From a checkpoint of a small mixture-of-experts model trained on Wikipedia: vocabulary 3461, 476M tokens.
Below are experts of layer 3 (counted from 0) of a mixture-of-experts language model. Rows are named up (a neuron's input weights, with its number) and show model dimensions 280-319. Each number is 128 + 32 x the weight over its row's rms, rounded and kept within 0 to 255.
Before each expert's rows: a language model's description of what the expert responds to. This comes from a sample of Wikipedia text that the model never trained on.

# expert 20
It responds to: Word-middle pieces after capitals. Interior pieces following an initial letter, such as n in Wednesday, iding in Riding, ang in Ranges, ps in corps.
up0 [138 126 147  87 114 126 108 153 142 167 109 150  82  84 154 106 142 173 141 159 107 128 110 150  79 128  96   6 223 127 164 151 128 187  63  72 111 115 177 145]
up1 [143 168 125 156 102  96 110 164 117  96 111 123 115 141  89 126 162  88 108 115 116 160  70 107 149 134 114 125 140 174 131  95 124 119  89 163 158 159  95  94]
up2 [ 90 137 123 116 200  75 102 197 150 132  51  98 162 109  62 174  98  82 155  81  85 112 162 116 112 132 153  67  83 113 163 153 152 111  77 116 106 129 153 162]
up3 [104 156 159 113 172  87  93 153 116 124 143 137  84  82 140 183 121 153 163  94  61 129 125 123 154 122 145  81  95 149  86 105 125 146 169 122 134  96  84 103]
up4 [ 53 131  79 147 119 147 106 112 107  99 120 158  86 138 128 198 147  87 137 130 138 106 150  99 145  99 147  63 149 162 141 109 149 113 137 132 144 130 113  95]
up5 [139 111 101 103 118 138 173 102 136 105 116 119  76 128 128 136 138  68 100 151 109 101 158  85  54 150 119 124 160  86 135 156 116  71 112  95 116 205  96 144]
up6 [ 85  94 109 110 166 150 121 158  82 110 137 172 118  70 146 100  82  77 127  64 121 169 119 127 122  77 151  89 186 165 170 145  84 126 113 103 120 166 109 154]
up7 [136 121 144 157  68  53  75 194 142  60  83  97 123  82 147 120 117 109  70 171  91 144 140 107 134 141 180  87 149 123 116 105 100 119 165  35 153 123 163 168]
up8 [ 77  95 104 157  52  89  83 153 137 137 161  98 128 138 134 147 130  64  48 135  91 207 114 187 115 167 138 183 134 190 126 156  54 172  94  97  80 145 155 166]
up9 [105 192 111 156 205 138 145 119  97 152 110 153 150  92 133 102 111 157  76  94 137 115 118 180 148 150  97  95  97 122 105  44 105 130 121 138 171 129 135 113]
up10 [135 126 188 137 115 146 128 181  48 160 138 152 130 133 176 132 159 154 134  90  98 110 119 103  70 132 115  88 156 104  96 167  91  90 140 140 122 140 118 144]
up11 [142 144 132 175 147 110 172 150 129 118 157 158  95 107 106  79 148  63 132 137 145 165 178 101 143  85 152 170 125 192 117 163 108  48 184 155  67 203  76 153]
up12 [ 90  70 115 106 155  61 188 149 141  52  95  98 137  43  90 128  77 130 131  94 128 102 184 120 131 118 132 109 170 122 132 137 119  93 131 115 133  60  97 123]
up13 [ 88 129  97 145 227 156 181  94 138 154  69 110 139 118 116 114 143 152 140  40  28 115 118 168 152 128 122 131  86 137 150 145 117 143 143 106 154 127 143 156]
up14 [132  62  95 129 177 162 133  99 167 116  49  93 120 108 140 101  80  65  88 229 105 147 103 112  84  93 106 147  59 101 132 113 130 123 107  85 125 167 198 102]

# expert 34
It responds to: Pieces after G and m. Word pieces following G, g or m in names and words, such as Gmelin, Gustaf, safe, begin, Ste, Em.
up0 [140 166  94 123 164 190  89 133 133 135 140 115 113 160 131  91  70 199 121 117 129  52 144 156 145 116  80 102 131 140 135 147  98  98 118 132 140  88  71  86]
up1 [148 160 144 171 179 131 185 128 119 129  97 138 145 113 109  89  81  59 153 103 145 170  85  78 143 120 169  66 129 121 164 129 155  85 159 104  94 134 137 126]
up2 [103 147 208 123 124 174  96  99 170  54  88 146 100  59 127 108  66 158 137  98  70 128 128 112  72 106 100 143 142 136  87  76 122  69 152  79 156 120 188  96]
up3 [142 109 173 121 112 145  92  97 133  95  60 126 108 138 190 102 100  90 107 145 118 136  96 148 109 100  37 146 138 169  98 106 135  95 126 139 190 110 156 128]
up4 [ 98 176 102 107 115 178 128 158  77  71  92 138 143 127 159  69 173 119  96 104  84 163 150 238 162 127 158 115 103 129 151 144 158  49 154  93 149 164 119 135]
up5 [ 47 123  82 122 140 142 119  49 107 106  71 145 143 109 213 114 101 131  95 136 125 134 160 163  56  91 182 167 165 174  95 165 136 105 123 102 174 115 166 172]
up6 [150 139 129 142 156  65  60 155 111 136 171 151 168 103 104 104 174 165  99 141 104 107 143 150 114  96  97  49 109 109 167 157 148  94 206 121  78 112 124 161]
up7 [147  92 153 109 132 160  94 123 114 111 118 112 108 119 151 117  84 132  93 152 124 139 167 110 196 109 136 153  46 205 100 128 147 131  95 101 119 123  96 113]
up8 [172 107 126 141 126  98 129 140 114 101  89 148 116  88 109 180 135  92  62 120 115  91 161 169 163 114 109 106  90 131 186  62 101 127 121 139 128 167 166 133]
up9 [145  86 126 115 123 148 188 136 134 159 149 189 137  87 143 147 128 120  85 104 132 156 118  89  28 127 153   5 143 174 103 100 141 105 133 133  86  72 141 162]
up10 [ 25 164 172 118 153 180 105 117  74 104 133 112 146 127 113 115 136 113  93 119 114 105  75  76  91 164 111 127 166 137 101 131 125 129 136  89 194 186 102 180]
up11 [140 185  68 141 136 132 145  82 116  97 110 114 124 128 116 134 140 122 126 109 127 153 125 113  85 121 101 175 145 175 182 198 162 117 120 132  60  99 152 150]
up12 [ 77 110 106  96 193 170 123  73 106 147 135 177 111 114 163 160 126 115  85 165  63 109 171 139  65 121 116  85 144 130 132 155  92 163 123 157 180 130 174 146]
up13 [129  82 115 164 103 156  88 165 124 141  90 165 173  73 110 142 145 147 123 152 132 149  78 134  85 111 157 111 105 106 142 180  91 151 139 124 131  91 111 144]
up14 [130  67 135 150 120  67 104 136 135 144  85 134 106 125 118 190 153 120 134  94 119  79 114 144 133 106  54  69 159 125 173 112  99  53 184  96 137 137 167 129]

# expert 5
It responds to: Country codes, table cells. Capital-letter pieces after I or in tables, especially three-letter country codes (ISL, CIV, ITA), plus table pipes and === headings.
up0 [110 155 105 119  86 146 126 164 123 148 164 113 113 112 121 125 141  97 150 136 147 114 137  74 116 101 104 100 121 165 169 115 120  63 124 147 154 118 147 171]
up1 [ 81 126 188 176 191  85 181 158 117 160 133 111 158 151 134 133 137 135  52  98 162 140 105 130 119 145 105 168 123 141 115 112 144 145  97 126 154 148 161 110]
up2 [132 126 172 150 131  93  98  83  92 116  99 211 108 136 175 135 138 150  80 149 121 132  83 139 128 145 148 173  86 179 127  92  79 145 113 122  98 120 147 127]
up3 [173 163 155 117 148 137  80 183  82 135 114 169 160 112 117  90 100 156 115 107 120 156 187 129 103  81  65 184 169 127  68 124 118 105  36 113 100 103 138 195]
up4 [137 144 132 130 183  98  97 141 115 106  82  91  89 135 191 164 116 110 105 135  81 188 131 139  85 103 107 156  79 152  78  78 120 153 112 103 135 114 119 184]
up5 [141 127 108 156 123 129 141 130 145 122 199 135 112 146 130  86 122  95  61 179 172  96 107 154 131 145  67 123 131 146  94 164 142 146 161  71 116 105 136 133]
up6 [143 162  89 105 153 136 173 159 162  98  89 154  99  83 164 111  85 169 138  60 146 134 122 104  93 148 136 128 116 223 179 141 174 113 164 104 155 103  62 125]
up7 [175 134 103 166 156 137 125 171  72 136 141 171  80  96 154 136  95 126 127  77 173 111 123  69  47  93 123  37  53 159 169  94 152 133 180 159 141  52 180  79]
up8 [ 94  97 145  62 139 106 133 126 129  76 106 128  85  92 138 111 153 100 136  91  68 167  86  94 135 133 129 125 107 123 117 113 116  57  98 111 145 108 140  85]
up9 [102 170  76 117 155 138  79 122 100 141 117 116 157  66  92  62 135 115 121 135 115 158 101 127 147  95  67  87 105  98 158  97  63  96 145 130 118 147 136 165]
up10 [109 133 181 147 161 110 102 141 170 127 145 112 104 126 216 137  68 131 108  79  92  94 150 124 125 145 150  72 107 155  99  87 159 146  99 115 170  97 131 134]
up11 [118 134 147 132 124  95 108 128 115 146 110 111 140  76 120  75 125 181 107 138 142 125  89 155  58 129 153 135 130 155 133 160 136  79 122 141  94  99 156 165]
up12 [146 104 128 120 151 137 150 123 129 149 131 147 118 131 138 150 110 134 117 104 192  74  98 107 171 115 103  71 158 109  98 153 163 137  95 139 124  80 118 114]
up13 [106 147 140 135 138 142 133  98 146 144 103 104 167 142 157 119  50 105 103 116 151 124 179  92 127 150  92  84 157 149  77 126 196 135  87 136 138 114 101 143]
up14 [128 112 126 107  92  97 103 148 130 165  98 123  93 146 187 133 138 115 146 159 173 103 125 113  97  97 140 109 125 107 154 177 158  88 117 169  76 110 164 174]

# expert 32
It responds to: M and m pieces. Tokens m and M starting words or abbreviations like MMP, MMath, mutual, plus unit letters like m and h and digits in numbers.
up0 [143  76 105 156 166 117 153 110 117 138 114 166  81 157 159 135  97  89  69  83 140 115 146 157 113 148 126  91 171 198 140 150 111  97  60 183  85 167 119  98]
up1 [ 67 148 146 137 153 116 113  84 114 138 101 150  89 141 137 177 109  81 147 102  76 158 138 112  97 148 121  48 122 129 134 183 153 138  69 149 124 125 214 149]
up2 [145 208 148 155 108 173 108 153  87 150 175 132  76 119  64 114  66  68 134 119 105 141 129 127 127 133  93 164 156 138 161 102  61 153 146 117 100 109 172  97]
up3 [157 167  61 141 144  90 108 178 123 107  99 137 136 144 164 165 112 138 154  95 127 128  89 142 102 140 153 164 148 162 163  97 113 109 152 158 136 133 117 101]
up4 [159 128  98 193 124 114  83 149 102 134 134 130 158 118 104  83  52  88  64 116 133 157  93 106 137  67 137 123  93 105 127 123  60 109 103  84  96 112 178 103]
up5 [163 116 189 139 162 143 109 117  76 167 103 165 113 143 127 103 189  94 105  96 196 111 113  95  86 106 122 148  94 164 103 126 114 123 101 145  94 188 144 113]
up6 [149 124 140 149 182 161 139 145  78 181 170 127 173 152 116  99 116 109  84  65 124 162  81  67 189 123 149 160 118  95 125 128 137 111 150 125  83 122 177 105]
up7 [ 85 147 151  98 115 153 139 103  88 132 171 198 106 150 137 123 185 128 105 105 115 105 184  58 142 150 114 120 108 121 106 175 133 118 106 111 146 139 118 157]
up8 [ 62  89 113  79  95 111  73 155 143 130 183 131 134 108 127 146  91  99 100 199 144 185 112 118  85 174 119  62 138 109 148  61 116  94 123 113 141 132 154 167]
up9 [133 125 121 164 125 128 144  98 105 117 159 110 110 165 163 107  99  88  93 134 108 104 112 161 116 119  89 174  79 160  91 174 155 121  89 114 160 136  80 136]
up10 [ 96 148 142 164 144 138 154 110  95  95 100 167 122  81 141 111  68 134 124 121  87 121 129  88  93 100 132 143 107 141 155 137  40 160  94 115 132 122 128 194]
up11 [ 84 116 156 144 126 135 109 146 173 152 143 112 107 141 126 123  85  83  85 104 152  79 153 118 171  86 162 108 205 169 151  96 114  82 143 144 178 150 134 153]
up12 [108 211  92  98 163 182 164 100 148  88 137  97 170 156 100 133 117  81 160 120 133  87  78 131 123 131  96 166 152 139 127 108  95 128 156 102 105 116  97 141]
up13 [118 123 154 127 139 113 139  73 174 116 163 130 109 126  96 121 155 153 105 135 152 130  72 169 164 150 149 140 164 151 103 111 156 146  87 176 118 114 116 167]
up14 [164 142  76 166 124 184 152 130 125 159 111 182 157  96 118  75 143 124 135  75 117 144 153 175  63 116 124 100  99  91 164 158  54 131 130  85 107 157 129 151]

# expert 39
It responds to: Inner syllable 'at'. Middle pieces of words, especially 'at' (altern-at-ively, Rab-at, Tom-at-oes), plus ournal, azine, ography and digits in coordinates.
up0 [ 50 176 136 141 124 132 143 112 109  58 108 137  91 162 150  79  97  66 144 196  89 134 162 123  82 125 132 168 123 121 179 114  81 115 103  97 143  88 147  52]
up1 [128 124 126 111 115 144 145 186 133 160  68 116 167 107 119 102 138 151  86 115 153  63 100 140 131 138 163 127  51 161 122 144 174  82 188  35 101  90 168 139]
up2 [134  89 137 126 129 153  95 111 120 194 162 110 123 128 102  86 127 123  26  69 114 115 134 141 158  98 105 114 126 169 181 175 136 140 112 117 103 105 175  76]
up3 [161 128 141 152 156 186 118 122 114 110 125 111 105 135 136 165 136 164  94 160  88 107 111 170  88 107 152 135  79  97 176 134  92  98  67  96 140 115  97 134]
up4 [110 107 134 128 124 107 127 138  95 147 118 111  97 125 139  79 144  73 181 130 159 117 179  61 102  89 174 133 130 100  92 108 195  93  90 147  88 147 150 130]
up5 [ 97 127 179 152 175 144  89  91 101 124  92 130 102  83 167 161  98 158  61 164 117 156 118 150 104 171 147  76  82 146 144 141 112 191 176 134 105 163 105 102]
up6 [125 116  98 169 105 144 132 170 107 180 176 155 154  68 121 120 176  66 143 112 154 120 131 103  85 141 168  63 121  91 138 193 116 122 114 101  71 115 139 130]
up7 [187 109 121 166 181 143 117 136 117 142 124 148 141  85 162  65 159 153  74  54  77 160 149 110 116 141 106 119  89 165 115  99  90 138 159 114 145  94 123  76]
up8 [ 78 127 118 149 171 164 158  69 127 160 124 152 152  98 135  76  60 113 142 141 118 115 118 182 138 141  72 136 116 105 180 140  66 138 103 140 105  73 182 159]
up9 [140  99 122 178  72 112 145 113 102  52  94  98 168 142  66 142 140 101 128  87 139 134  82 128  82 141  98 156 141 118 163  91 123 113 119  53  35 107 148 115]
up10 [137 156 114 173 154 104  92 123  92 171  98 115 129 120 114 150  82 181 185 123  96 100 169 101 172 137  97  82 128 116 105 135 133 109 134 143 117 119 127 153]
up11 [142 166 173 116 108 148  88 159 142 121 113  91  97 132 163 103 153 108 139  79 150 104 142 124 117 110 145  90 160 132 178 131 156  92  81  83 146 105 132 100]
up12 [134  64 162 116 173 159 221 150 181 160  98  92  89 109 136  87  67 171 155 163 133 183 163 131 123 139 101 146 119 161 163 151 107  89 128 100  63 150 182  56]
up13 [115 161  61 119 108 102  74 129  96 138 129 165 129  94 152 171  92  83 129 142 100 129  85  61  78 115 118 126  92 123 108 109  73  90 123  83 167 116 170 141]
up14 [ 24  75 161 151 133 155  84 112 127 113 172 140  89 135 118 160  97  94 102 147 138 176 128 107 142 183 126  95 107 187 114  45 137  69 165 119 130 180  90 164]

# expert 8
It responds to: Short e-syllable pieces. Short pieces like e, E, he, ne and ie inside names, and word starts like Episodes, bre, colle, often in sports or election tables.
up0 [ 76 202 111  85 129 123 150  68 131  24  65 153 145 117  72 153  82 131 166 140  96 172 111 159 131 154 116 110 130  84 105 162 128 132  91 106 162  48 166 187]
up1 [164  95 152 103  77 126 113 129 113 152 153 109 141  89 169 105  60 112 144  94 141 133 158  87  84 104 146  94 130 158 135 171  94  84 129 140  68 154 145 176]
up2 [111 181 124 133 156 109 111 104 145  96 162 140 138 125 117  67 114 129 105  98 102 173  79 124 156 120 125  80 170 170 131 167  72 117 153 125 169 127 114 122]
up3 [ 90 174 130 168 152 129 148  79 121 104 118 147 112  95  85 110 120  88 131 112 133 166  91  96 151 167  78 124 124 178 174 167  72  84 153 153 145 114 134 174]
up4 [162 104 116  97 113 125 125 137 120  90 139 142 121  92 174  86 107 122  71 169  81 131 198 115 140  81  79 119 107 175 112 137 140 137 105 137 159  99 109 141]
up5 [138 101 131 104 201 150 219  98 140 156 159 192 163  94 136  93 130 100 107 136 166  92 138 156  95 134 117 115 147  89 195 126  54 112 134 106  99 135 134 106]
up6 [131 156 176 126  52 135 110 114 144 153 155 126 131 136 138 168  95 131 103  65 154 112 171 127  81 104 110 127 143 119 140 210 111  74  95  82  60 120 191 104]
up7 [ 76 145  88 149 135 160  93 125 140  74 161 138 142  52 100 100 129  95  89 122 128 123 162 160 109 110  74  70 101 139 125 115 100 125 164 109 179 112 114  88]
up8 [136 167 145  85 126 118 151 185 102 116 140 134 151  72 117 147 118  84 126 128  83 116 194 122 160 155 150  96 116  87  94  77 141 109  70 114  89 141 132 152]
up9 [106 114 161  74 140 103 139  97 131  93 108  85 146 101 175 151  82 134  90 120 134  96 106 165 122 100  85 111 172 165 119 105  88 123 160 142 123 146  90 129]
up10 [147 131 114  92 151  77 131 146 126 122 148 139 130  98 154 168  83 121 146 100 147 118 152 114 153 156 161 118 183 102 114 102 156 155 148 152 119 103 190 125]
up11 [127 156 132  92 176 123  89 126 106 136 176 175 138  60 124 126 132 170 178 172 165 172 149 153 112  88 162 155  94 136 141 117 177  99 129 188  97  82 158 113]
up12 [101 188 122 129 162 130 128 122  65 105 139  96  96 124 142 110  72 101  80  81 102 163 165 112 164 102 118  79 118 116 122 132 108 145  81  97 174 113 104 203]
up13 [116 156 130 135 116  91 127 175  79 131  81 121 150 132 137 130  81 134 107  77 199 141  47  99 147 109 123 167 153 138 161 107 151  80 128  47 132 103 110  70]
up14 [168 134 151 128 113 117  94 158 150 133  98 173 128  87 157 131 107 134 170 177  96  43 119 141  82  92 128  86 170  97 103 119  83  98 110 112 137 125 187 123]

# expert 3
It responds to: Adverb suffix completions. Word-final pieces finishing adverbs and other words, like -ly, -ually, -ately, -wards, plus sentence adverbs such as later, However, again, often.
up0 [113 149 133 125 104 154 138  96 119 109 113 141 104 176 107 102 127 104 161 163 147 136 107 140 141 132 143 108 133  61  84 151  89 111  88 109  76 179  69 115]
up1 [119 128 138 102 132 100 131 110  81 145 154 120  34 131 140 143 122 180  94 101 123  73 155 162 133 119 122 126  83 133  92  92  88 126 108 123 132 160 135 123]
up2 [174 156 140 152 146 133 140 119 135 110 164 100 132  55  98 102  94 152  43 163 104  93 100 121 112 126 129 125  56 141 106 154 119  83  91  93  91 118 122 140]
up3 [ 79 152 108 170  71 109 136 110 111  87  94 174 117 116 136 157 161 160 121 104 115 160  91 118 152 106 133 123 199  71  91  91 150 162 169  78 161 140 146 115]
up4 [ 89 121  96 111 180 163 120  78  85  88 111 143 105  61 157 104 122 163  87 126  57 112 142 110 116 114 113 107  82  86  93  97  96  74 119 143 161 143 115  97]
up5 [129  79 106 106 146 105 107 131  82 177 212 196 132 179 134 108 124 101 100  73 159 169 115 137 158  86 139 169 118 132  72 149 120 123  90 180 162 131 142 173]
up6 [146  82 104  78 155 159 123 121 130 148 150  45 156 105 138 125 144  66 151 145  77 140 133 149  99  99 106 135 120 150 107 202 130 142 126 131  63 130 136 187]
up7 [133 138 136 188 171 112 137  92 128  70 168 146 144 127 171  88  99 108 153 116  85 151 141 176  75 178 146 159  47 109  90 106  99 103 141 141 124 166 110 162]
up8 [152 111  78 155 148 158 164 157 160  91 189 126 138 142 109  80 116 194  89 119 147 166 111 114 103 178 152 126 121 144 163 145  79 133  84 158 150 202 109  83]
up9 [148 174 104 154  80 148 143 148  85 148 155 166 102 128 115 126  99 187 106 144 161 114  92 107 179 142 103  88 129 140 117 144 148 113 114 110 116 146 107  98]
up10 [105 110  81 155 140 138 135  63  82  78  86 160 177 140 161  84 151  97 105 101 141 118 180 109  98 120 139  97 123 151 138 140 138 125 110 179 128  97  96 154]
up11 [103  79 139 108 120 122 115 107 157 107 152  88  95 137  68  87 109  99 106 162 166 173 129 131  96 153  98 169  91 150  80 124 116 106  78 104 111 141 165 100]
up12 [ 64 178 154 128 145 147 127 101 140 113 115 145  78 137 109  91 122 136 145 170 107 141 171 197 122 103 143 141 170 108 144 101 107 164 131 127 165 130 198 130]
up13 [ 90 150 113 157 158 134 185  83 152 168  61 134  90 114 167 108 136 141 164 130  87 130 107 106 131 111 145 171 139 132 173 114 142 104  75 114 130  96 204 115]
up14 [ 93 108  80  82 189 127 112 104  95 136  86 156 122 112 128 142 154 112 142 126 163  98 120 161 114  74  72 146 189 114 155 112 140  77 120 121 167  74  86 149]

# expert 38
It responds to: Word starts in names. Opening or middle pieces of names and nouns after his, the or 's, such as con, relation, Brown, Jr, father, Koeverman.
up0 [101 109 168 141 196 132 137 144 132 119 166 161  47 119 159 130  89 159 124 115 183  81 132 114 121 107 139 123 150 120  99 115  94 121  94 116 115  63 145 140]
up1 [108 164 144  90 119 157 128 127 105  58  90 104 116  96 197 155 164  96 108 107 139 122 133 147 179  90  65 131 176 129 130 134 147 110 111  96 150  95 117 184]
up2 [142 146 116 176 131 187 147 110 103 134  28 176 155  89 168 133  79 155 150 129 135 103 128  50 141 109 178  87 153 159  95 143 138  75 111 113 168 112 137 123]
up3 [ 92  53 138 118  71 150  96 130 148  84 170 162  43 118 148 140 117  93 115 140 145 119 117  69 147  65 154 110 144 143 151 114  69 167  76 135 110  99 132 112]
up4 [173 133 116 105 128 124 153  98 119  87  55 147 109 103 143 106 148 138 133 157 108 123  96 152  77 120 161 136 137 153  90 103 147  91 135 160 122 154 136 184]
up5 [146 125  92 139  93 181 111 142 102 100 154 102 217 126 150  98  96 105 123 139 108 107 117 142  58 136 115 139 134 181 117 115 136  52 107 122 141 153 181 166]
up6 [163 174 124 185 118 109 155 188 135  90 113 121 104 168 125  91 165 138 128  66 175 101 183 106 112 155 151 156 144 228 199 138 114  88 108 124 135 192 104 120]
up7 [110 148 114 169 156 133 140 115  90 146 133 126  96 121 124 126 125 124 118 105 109 133 144 143  94 119 144 115 110 152 137 153  93 132  58  81 109 157 140 176]
up8 [132 188  82 215 100 106 137 138 117 135 161 148 127 119 116 120 130  73 133 147 170 104 148 133 124 114  54 149 119 105 175 156 168 128 146  78  98 165  82 147]
up9 [123 153 126 111 164 144 194 135 117 131  68 167 174  94 130 140 141  98 127 148 135 197  85 139  99 146  71  93  95 137  99 164 168  79  81 118 103  43 195 162]
up10 [125 126 134 126 141  93 126  31  97 159 183 165  82 138 143 122 125 160 120  85 138 108 116 152 155 157 131 171 153 117 123 143 106 110 148 148  33 124 110 115]
up11 [155 139 143 168 134  74 185  97 159  73  90  80 159 103 136 142 145 118 168 102 161  97  85 168 162 121 117 129 108 152 145 127 132 135 126 178  95  86  99 115]
up12 [ 72 175  75 109 156 171  93  85 118 109  89 140 136 129 164 118  97 115 113  95 137  88 165 159  94 127 159 133  72 163 154 133 123 147 142 146 102 124  65 110]
up13 [132 146  96 134 160  89 171 161  86 120 129 107 137 106  65  98 147 106  71 113 109 116 117 123 129 155 177 134 117 113 122 162 105 158 163 188  83 153  98 166]
up14 [ 85 176 128  19 151 146 102 125 122  96 143 123  78 131 106 138 106 102 135 141 117  99 169 127 158 118 109 106 144 152 111 130  94 116 178 137 163 110 175 143]

# expert 43
It responds to: Ch-words and names. Pieces after or including Ch (Ch-ance, Ch-art-s, Ch-ina), first names like Michael, Charles, Thomas, and digits in music and sports tables.
up0 [178  94  97 111 160 146 169 127 156 145 146 101 116 144 132  35 111 119 162 121 118 158 190 146 128 159 166  48 143 177 174 115 124 157 164 141  28  56 137  88]
up1 [120 198 182  69 103 116 154 162 158 112 147 112 151 110  90 138 162 136 128 128 143  72 101 103 118 101 151  54 141 161 119 161  81  76  85 137  75 135 144 202]
up2 [130 102 164 144 165 138 108 158 148 135 146 185 157 123 177 175 149  78 118  85 141  74 225 111 102 110 140  98 137  93 132 141 126 165  75 134 117 138 146 115]
up3 [104 114 166  99 145 158 138 113 149 105 138 194  63  55 140 118 111  79 157 123 112 185 119 125 124 114 144 170  90 149 129 120  96 142 157 123 123 140 193  95]
up4 [129 106 141 171 126 130 147  77 140 104 158 149 101  89 116 168  68 153 132 133 160 138 121  94  92  80 146 156 134 130 108  50 146 174 132 112 145 109 202 123]
up5 [143 163 156  65 136 145 151 152 134  65  97 107 153 102 168 138 125 133 100 119 118  82 109 168  74  99 142  62  94  79 143 161 163 103 122 115 145 145 146 177]
up6 [ 72 110  54 177 129 128 115 107 162 121 175 158 102 141 101  98 175 140 125 162 131 102 150  82  76 123 151 144 147 170 168 120 147 162 100 157 103  89 198 145]
up7 [ 74 153 153 146  79  91 116 198 154 137 164 188 125 132 114 132 123 170 144 132 139  71 190 175  64 175 100  98 143 116 134 138 131 122  61 133 164 138  91 199]
up8 [180 148 158 158 205 156  90  83  94  99  77 112  96  59 150 124 108  98 141 212 134 185 127 139  70 128 140 122  90 149  61 176 172 133  64 120  99 127 144 172]
up9 [134 129 100 103 105 150 152 133 185 127 181 130 131 118 123 130  84 151 153 120 162 119  99 177 150  89  93 148  70 103 167 154 117 152 151 107 109 123 158 130]
up10 [127 101 104  86 163 155 193 121 136 116 119 167 122 122  86 106 117  51 148 116 101 157 137 136  97 160  88 137 177 123 118 166  96  93  94 134  56 150 142 214]
up11 [176  89 122 163 139 192 125 141 132 135 130  76  95 119 138  65 185 159 149 134 141 196 184 131  76 107  78 139 118  94 124 158  97 160  78 133  98 152  90  86]
up12 [117  98 101 106  44 145  71 143 111 175 125 132 150 159 145  93  83 100  83 171 100  97 180 104 120 104 153 142  95 127 110 120  87 126 105 123  91 169 134 119]
up13 [ 77 124 143 147 161 101  98  67 140 150 156 127 154 157 119  85 164 135 120 110 123 212 220 122  61 117 144 173 101 105 161 197 162 126 111 141  96 111 153 105]
up14 [118 111 145 219 120 111 127 140 168 114 145 145 114 106 110 151 139  65 139 122  52 166 131 115 126  85 128 153  93 148 153  57 116  90 129 100 153  97 150  53]

# expert 11
It responds to: Letter a, auxiliaries. Word-final 'a' in names and foreign words (Santa, Madonna, Shara-a), syllables like La, Ma, Ha, and auxiliaries was, were, been, have.
up0 [ 92 138  97 150 132  98 116  96 144 120 180 151  81  81 139  86 160 112  86 118 155  92 116 164  93 120  84  67 109 117 199 112 102 143 105 160 119  82 139 135]
up1 [146 172 111 163  89 147 187 140 122  60 152  99 118 132 137  56 147 108  67 116  79 116 120 147 111 138 146 173 128 160 101  65 137  76  66  86  80 176 134 110]
up2 [ 46 125 176 164 128 175 135  91 131 126  92 168  58 109 194 102 154 140  99 147 130 211 159  88 126  71 139 124 134 126  88 110 125 101 106  77 135 120 145  89]
up3 [135  91 143 116  72  91 156 173  90 114 119 122 161 111 129  78 163 178 116  67  97  98 119 160 126 145 150  83 114 126 118 154 149 137  77 184 127 112 121 148]
up4 [148 165 123 171  98 133 160 162  88 134 153 124  70 114 150 111 108  77 126 154 133 180 152 130  95  70 123 104 156 130 102 155 113 141  96 123 108 163 201 172]
up5 [155 109  81 122 146 119 146 113 148 138 127 146 112 129 162  86  46 135 144 115 152 127  86 137 170 131  77 131 170  88 156 106  91  95 157 112 124 163 126  92]
up6 [142 111 148 123 121 145 123 157  93 137 124  99  96  93 111 146 167  95 158 145 115 116 108 188 146  48 127 108 177  98  96 143  84  72  81  54  79 115 147 188]
up7 [ 93 154 146  82 108 152 111 152 113 115 100  98 101 109 101 143 102  82 123  36  71 149 125 110  82  60 104 147  93 112 123 113 111 108 136  48 155  68 123 127]
up8 [127 100 173 156 189 165  88 106 156 142  79 149 150 133 177  99  88 129  66 147  94 194  73 126 106  85 114 120  87 146 144 190 110 117 116 180 117 114 129  81]
up9 [146 148 182 176  61  84 173 136 104 109 155 159 142  66 154 132 160  72 115 101 146 138 129 178 123 129 149 107 140 162 139  84 139  52 146 148 118 130 106 166]
up10 [142 158 147 137 179 189 151 160  88 147  64 132  56  61 173 102 113 184 138 123 172 143 119 158  91 110 205 131 105 148 173 110 126 128 110  99 131 125 132 123]
up11 [ 82 109 123 132 164 141 117 157 133 117  67  99  75  79 151 156 159  82 125 147 106 141 108 126 156 118 132  93 106  71 118 102 158 134 108  53 147 130 110 114]
up12 [132 188 161 168 145 158 114 110 137 192 162 103 111 124 129 147  79 129 110 142 109 143 169 144 135 118 143 154 117 120 117 118  92  99 118 106 116 123 146 138]
up13 [ 98 128  66 117 161 125 184 169  87 127 151 163  68 129 141 150 171  95 139 154  74 116 155 161  91 184  77  52 197 155 100 195 151 105 118  89 134 152 126 129]
up14 [113 139 162 114 147 192 112 125 124 116  67 149 128 116 120 100 140  73 107  22  98 101 147 124 119 106 155 112 141  99 104 168 108 155 112  83 115 134 140 190]